Experts of a small language model: 2 picks a token, a shared expert of 192 neurons.
Below are experts of layer 7 (counted from 0) of a mixture-of-experts language model. Rows are named router (the router's row for the expert), gate (a neuron's input weights, with its number), up (a neuron's input weights, with its number), down (a neuron's output weights, with its number) and show model dimensions 0-223. Each number is 128 + 24 x the weight over its row's rms, rounded and kept within 0 to 255. Numbers have three digits each.
After each expert's rows: "comes after" lists some tokens at least twice as common just before its tokens as in all text; "comes before" lists some tokens at least twice as common just after its tokens as in all text. This comes from a sample of Wikipedia text that the model never trained on. Tokens count by the router's weight.

# expert 56
router:158137135129115168084117110113107156105090144172140120077095095101141126099140109088136136121167146115097103131109140103092121152131146147163155141112094108126117121082176147147107149102106133121132149109125127116177142141131172111092137160121132152161145117170109125130083103120139142110132150082093102109170105181087114109112081156124119146076110152092121117132134133137133131105131113103139093159104131123135131117124145152120149107140170153150162143129130115126168143126112117132107166177114164135082116152065091102119128164146135088138132140150130130152117142132192100126154159123112104165152154132127169120183120107146144139108130104101132100131106105109127121105125
gate0:161105159105151122105140146106133143136101150130142135076143101099156150136166151144119127125125193124122102138109117164104134132115184145112122145136130104130094150123146106138123131165129153095144097078132108139121107153157132127083153140124140143109134123112084131128121125111165144126160160139120166141097101100106121159135115150157128124133037144124132134136112106110145098171096103095087137118102175134152116129143163135155130163101154155138127146161180117131154095120132145139109140153114124160127113131117103135130126090159171138144143119125112142096086084114110168093134176132113099097126162174159142098148081120128165165096144139127152122084129111171100149130112
up0:100104115121131115134131126099164096128132119136145117133116151144065093168092155157152133121145109110083122088102164081079142129123124138120116110158107127128121195146093161096125150098137141155115132148111142124107119130085160112110114149147145122131133137132165097129152113152076099149111096084142105136158105132107162118075106126137121139149170101156119086128123163097135113089125141142164145132123123123137109120126099124115098126162103167123095107107148082137095152109120112106145105136125103109161133144122126150114155120123135138121134143175154077144175106154175076139126129157077115156155132133115107115088123156142113133128142158144129140169143178073150101118136
down0:175099116152094179138104104143099124106148151108114127153135123129128120086156086103139144131098143141112162147107154135149125122108124113125131124091145116143126130145116157132165161118133132156142148121142162117159115115108135103158132128079101102142094172132158158120087108103116100129146130112096150137101135147119132082108085101169132140164166077124140121108135102113132142088177146138089091102098107156157131173119117105153112158136163126162142154152148140119100093078109081131184116081101125083151133117127150115106147124109129108155104153128136113130140127078130142122102125179200104136108102103109106091146138101137108117121130148113108142167116150112127090140121
comes after: "| ", ".", "–", "6", "9", "8"
comes before: "| ", "|", "(", "years ", "/ ", "September "

# expert 16
router:148100118116116152126113122158161104156101122155086140147138094121133149086154131134170107099097137111158172160101144150118155096136086146111115118122093157151146126092167113137161133114107172128140129163098110142156140151140129147124124130150093111164073147152162099138138156132105159146142168114121144131106146095162142109144103148095120161140135159115165109123160147092083127112108115156147124117090091119156176148152116100137109151109124131159148139103117113112114169122135129092154100100129141120150123091132150160137105163127130136109139106120134127131104148150124099166109156174162107084139146089113156116098120129090154181182154156146131130131132090156176170121138
gate1:143105125125140145114122149165100131119131089091116089097151132083124142119088162142078151128149159096130127144148095143117088152158182145134126133117114159153143138132152088122115163145129159139101124162131143135143123085169147085152121152125121115151129154129134118137129167114162122091197128105149133104129150143142131153101148149119099146085106172102119112142138105170093112123146129112150076132115151174107138194154110145158142104135167065131117111153139149109144125119116125140141122068175123141115123178116144141122157118122160139110138134120147146104118092135077150097128085165098143087111108167091137117151156100128124142117140099116111123149105115138142104125120
up1:146136159142157166126098130182143141163115118109148104122129132084115137085092163119124089089171168090149150162137118128133083118142182129137133147129106126129133125149128082142097140183116108146134145173130120164139086111165164132156131137087123113178106140127184099113164163104131192132173149127155114137104151153145125123140125153091134142122109142112144110127136136147078095140148119135107097099098146168119175183136128125145144117094149132122128104119131145095130124121112113103143132106143151116104159118114126157129175127078164120110128166124130118100122133148087167109140126192128113116141138139106152118113136115148116187136129151155137162142137126136136147142133
down1:121127116140139117126120144140166135088110150104159115091127118168139104147134144112121118153136131109100138137102109117085121099164143091125105137185097123170179143136115069099099138144115080141109147091097162113112168128121116080136096125153129147142125108137173120168180142115121186167122144118113139137140143145129135137137132139134133115134141129116117111122143105116162090159129133111134098137156132141089129152164154118138103121104119095088112108094095093162148098134139089136137154138071123083119186155138146133145166107099145091097148141148145143089148154128120138068076123131125136114121097124170103120115110098169101139125110135162130125134099158132153130181140
comes after: "(", "1", "in ", "–", ", ", "2"
comes before: "0", "5", "6", "9", "0 ", "7"

# expert 17
router:114087062134139148096164155173081142125122119134167151167140143122155129112133151122146117118115125160156124146140115143090101129097111134155116100106130110123101157137125102122140137104156125160132182138105140115113146123111163143126117181106123116133162116150115108092099142101090111148075115131117157127127125105148101163135118156143098112156152111098099111133101144141184148148080120126166101111123176149145110134176115116107092121107122179087111133146079152120094123160177059164090163116152115122171134140158157096156144103142182101111139098148107120123133138155132147133115115138134127133124139119132126112131162120131135089094127126127103084164149136117104111121138
gate0:125141117147099130175141113090145144097125137094165141119104090154130124142172145134122124152118098115106120119122125120134140126147098104107151151141116161146165094142129123127122090131099147182138102165179132125099140131158119147130161062139129150113133123126111163122124111129127107104173090105133138168105120126167118151154132121162126099174089152097149127132141114110149153147175137181123117150112097121160102123164191122120131119142111135127132111142144074111142114129153163115150066150122151115142124143121091114162062124173114171159131105081128165083136124137122149184124161128130129117122122168123135158130081151126128141105131109104115111124079145144112143128094
up0:125119121164124131124121164100141153123162116100130176102164091114146149143145156135147103166148118117150130179126067141152134103116125094153115124076061169126151112110149121114131169159135137141161143155137129115140099164149127089114158126134101084150147161129128146074145103110142127143136118109109129137114093096082088147144167118146135153085114142121152166155102068166127145156157092125124139093134118152161115129139087141106099133136162121113099116109132097161128102140094153144104124135131143128120107090149143138121133107139125100178132107141120110135100106154137111126097109187115086129128119118123153134114142065103098151130158143130152101104092126126171141144105
down0:135131167109151107138124125146160112122168163109146185138149139113129122122151072153063166107109168141114158134126155149120150088150117106136124079108104127143100148131120128132168164145176154098135120108093153122118188128124124118142096126180115122111125160099147162127095105140144118123110123153102155137140144138128072124110166108112143141102135133129123149121162094146116118139172104148075103163131094112129164080131080102169114117134112101129135124154135124121124091168144109092131121111097162089160095113141171090148153148142090141110096149159132147122086130150129150100090134106128146119104113139116153146124156159153090145137133091158127125131166141130141119113123
comes after: ")", "|", "\n", "200", "201", "199"
comes before: "- ", "\n", "| ", ")", "; ", "–"

# expert 10
router:083104089093152155135097135135104162116144128159101132109137152134114189105119098171144109153156107150102128143135126163109119186121161152149118117109148103093108146133128150125137126125090086155140123159166093102169109136178177116091108151144112157123140119116167145102125124119108107134154130172112135145134173095099087161126148139089121134138088093165190115127097121133104140152125159073139178112109123150136152116114111120129124110127171149130136138131135114122099108153142123117119144107159102110131123145132111154143117166136137099112092089128124155126145169164144150085125075134129171144115172121109124117155143139097120099100113151130133112134158150114093084121125
gate0:118177108146134127103156125061134151087155176150090124127195093130140130124132137124189110155070111102081138134120109102135139125169149096134140104141174110122097116171139110125114133123096106133115151127167126152117116124147165096116140144154151157099125111164133084170138090136129125123172122137072174113140151115139125129119121117101134144162126108127115151116113090142144131139113124106109142129104083134102115125108124095156120132150132081121123158092127092157084144151094133129142107130153109185107126116111143145116111173145138136141108151145137114114118161152116116124114153115165098125106154122142177087159134123104137111108138133102086164107097176139133096112144
up0:119170139120135117092138106075091119114187159106110128137174104152145109144115108122190126142076122099118131132129101113110164132149143105104112090125135112114121141171140101133124145135114094143162164118172117133118135093127144088114146146149133129149135098164123092136137103137095118113163108164082099100125113138153177139095127142128152138165141120108144139089113074162160174121096116104110114136143105167138113125109175114145172093148124086095126127109125129125079136134106103130133135127159137189118116128115123131102110154097139133112129130111150100121118144137101116090118122086151124101113169121160181102135135130134142122112151140120065177118124153123154090139155
down0:111124129119153132114135070151096169100143160141130112127173115111149138133121130169146090132171118119129131106148165152147137130116133176139119145110157109126093144142125119119183102096121127119196128154136139118173130069162126095122072149167143091148133120175102106113150091129104094144123116143160113133145120174136108134134146092128132133144149126124119146152139093118131172102141120125147128112102125147127152092150151123094133106138109107148110143114145093166102118143208113175141145149134125129127127129171121153129115123118121104146080120170150138161109151122118145118105121167117119154173138145094170105117171153120195102121141114093121136152114089114116140156144
comes after: "| ", ".", "–", "201", "202", "200"
comes before: "| ", "|", "(", "/ ", "% ", "|---|---|---|---|---|"

# expert 48
router:171155185157148149092089127127136116156160098151075124115129149115112157138153148116090137182138124128078098152138155114134105112110135101142108116115137141140163125137120130171166144149112105160136110176113127112090081089125142105086134107131155132120123119150139122129179121112146138156227154112170109100142107115097142090134121067123134119103137142144161122115173101121087143115138116155127139119121147117149098125135103122126136113117116097193090125110142125154110096108130148124128145114123160089119118147153124140151118110102102132170103116136134091124116128099151130116095105149100145148122123133126167179144154112115142104127110150133090123102099148092111166135116
gate0:146071152104118098162103132130160121142136140099173160136164134115148112151109193170123165177132088141106090113087118151099147157140163130146111131151169150099127105086126161116131109097136104104130165149123104146153102149142149129110133145112140112140122111102130125160133109101158164110113149140123103127100138076176154074164148134144149134118127103152137122179153130158146151092120126147108154147086088145114105127124158123098105137119111072114114169118128142113079099108133116118129116146138140135113080147118143124102138178145174156131136154114125105123165130139133185118072143126152146136120137115130162112128116092132136162120138141123145139138101146121141113172162
up0:123117123132127116136116142122125130125136099092169128158109118102125115125132157160137167141079121169145116125140157154128154124112109111138078133155174154127109136123141110141103146104136109108157124176095111195108116115125098090159096099152127098134168192101139152109132129112130141060130162091142062104100109070132155125153168134122110127135133130116103133137150151126136110125123161098145110131107127136153101137118131130105117128124158131122113142146148188143135135143085110124095085093116050168144148149104158116159181121124138145080083131191126149150138130104112163103145108163126116124147152122138116162121130140132116123132120147113140133152120144103140138167152
down0:117084094099114128148115132108126132114081167109125141157110123135149126070175139117125065130154136129106137180133126190118131157135116128147117198103119136107140116128159136145115144104124121129132148099147173123150125156141166081177125151184112111120127190126123165128082141126094129108113132100133157137130102102139130130130158064159152127159148097142139117172122104165116148136072102093177118122109139112105134097119097168110170095128166146145123125143134121186131112143112144119159114112158135164145148133148123134124121144127146140121125096142112128140091164156139105124153122132160125142079106105114150150130155123134128112156144144121158141119140121182112143119136
comes after: "|", ".", ")", "==", "===", "="
comes before: "- ", "| ", "The ", "In ", "==", "He "

# expert 39
router:178170154171157123144135150142115131161128079120131137094136109106144118097102120160130137123148106154112121152161122070102155158135117121086167165186114156122149130103139109132127140135147091159112145099126123129102076097141115134116161105141127173113139109157143138132119119132132113097136128116131115143110130149165098133105145155115131154147102128159128101161085139166159127129154162177139131125086146099113092130145094084157175103150129146100121087113150130144113174157132131063140150103086151169129098159145130146158110150156120140128142164154123149103131143132120117142094112122204131105153148086160116130107106156096127108124106102129097129126129128097122137146151
gate3:112107166103075136145103148133130150121102102115111104132128118093089097122117114115172101154163069139106129127132161131129136089091175147123117153157150150132136129138142134128145160116086144132105072102129128084141148112134109114144144134147163103120109114105112142119066140117127088091088075150094109147136108145160090117099142162183156173107123149121128109181124118127158138169134130131155097086113125117151111123131124161130128090147127110110103131119154113117128099130088171138154090109139123150169136107115101152130114133161125153085132119095144132111124134158114131138115092094117161179096104135136092111133145132106141126152122116116147191149148128080125165120116
up3:108153081129141116114151078151076150158139162134122171106139163146159163136116090130122111135127118122113162127144128117105083106163076067117143104126141127139147105121129126151123120137117141132126175117156153165128182114135159135127089185099083133133111189151122127135144110115120143175156151152126133110117091131110130158140115135118130077129138124123114140072166132134138086104140139134133160156108125099144128101115131140083102156166167125135153129127115117094156119099144123139112159145125128105117093130154150122120114166106171073168121156117110112117142135116148146119150161160160116132124141130144159128118145131183135141094105138127099117134071087176163129143131
down3:146158102136125117167158108130125106138088145123142146119135128138102102155139124166162125123148141107111164109132155127153116108135131081096111105146157158105138152154095132100099095175110180156149097127121143179134112116133134115118125101117116197141091098125140106133132125115119155150123090088101122130140107083121112094110182188113103129123108115121139127124120154154109138172119143151161112136170095104129084124168140105136145103174093108103143126131149146151094100139105066119169188158153139089147116142129128097140139135118142116111124095099108179108135140101122077152144096101153130150147161149107095120125099118113111140114147121116124127074137116127144145148108
comes after: ". ", ", ", "that ", "He ", "he ", "where "
comes before: "was ", "is ", "be ", "been ", "had ", "has "

# expert 36
router:195165154130157148134127099138131085103159103150088133118129129134121146154148143174124166120117123124070117120110130128121136107115122087138127133110146182130148114149126120146140171130133168158141106104171117135139075144093136161162129123129112087134140105101140128156146145104187133119183163100168094138081126169133160148137127100107111110152109087177119111085157113114098134124160151112140103119143075101153129137121177175127124135148155120103109108113131135140131138100091129093149120151139114114100149162162110112117131147152108107108125158135144144155153082136122109110128166104080141136137127104102137179112100150126128134115142118151114126143082108109162132141161
gate3:073104153143160140102128151093120111117144140101106107109077130107167126126134140111101103126099126110140100120144137103093131109082173136112145108129153156080169146171141149139153128090111156166156106157118129117108103110141130183129149118141100145078123156105117130159114187139174146117128136126133112112102111137187126145126121108119147135119150101144159169140135165089113100174135137118165106127147114149109117200095150173130162111096128152123112149151147110158103133121117131136142135132107151138099146132128127153106117110135139119153137146154129109145158089124090148122102168169160169155142122111102161150130102122091122169110127090097102158166107134111140118166130
up3:107120142144134171120158147087108114092171137127121125107072115116157104116133140085078102139100140118106095116133126098106127083099158130104159113122129165096144137153125135148143134123112143155156143127149126110109083125124090151132132139149130116108153179114139134143130189142154149064162127119128090099109147142160136123141135122147134136137107121161156152163135128073146084167142121126132152134140120120105125195067133135142117109098167147135172130123126111151117141132105115131137136110094139156094163140145123131124105157113106112155112153157124095138154084116081161115125168148148166145174136129091169135136066130106106144085123113118107143159108156109144115159124
down3:152134111159105125141110080131125114122126073178097139122123147113097129152142132123114146082094147137141154121130145127112141107126076130134101115069154123102136111194158109148103107123153163110107130096137101129103107109108137128158149165132147143141118117125100140150135125158117129127070124107141117104128115163126079101142126124134148119130164160150096176168087142117114120094119121165112102102112122151141122139148154134148121113123120137081126108177076085123130136088106112145100147152101075189096140186152139134134139168131119110090090139094115114149114093166146132110146115139089116160126113138106117169140088155126137093117133148135136117153106118178116118119105
comes after: "s", ", ", "es", "e", "a", "ing"
comes before: "and ", "the ", "he ", "The ", "which ", "but "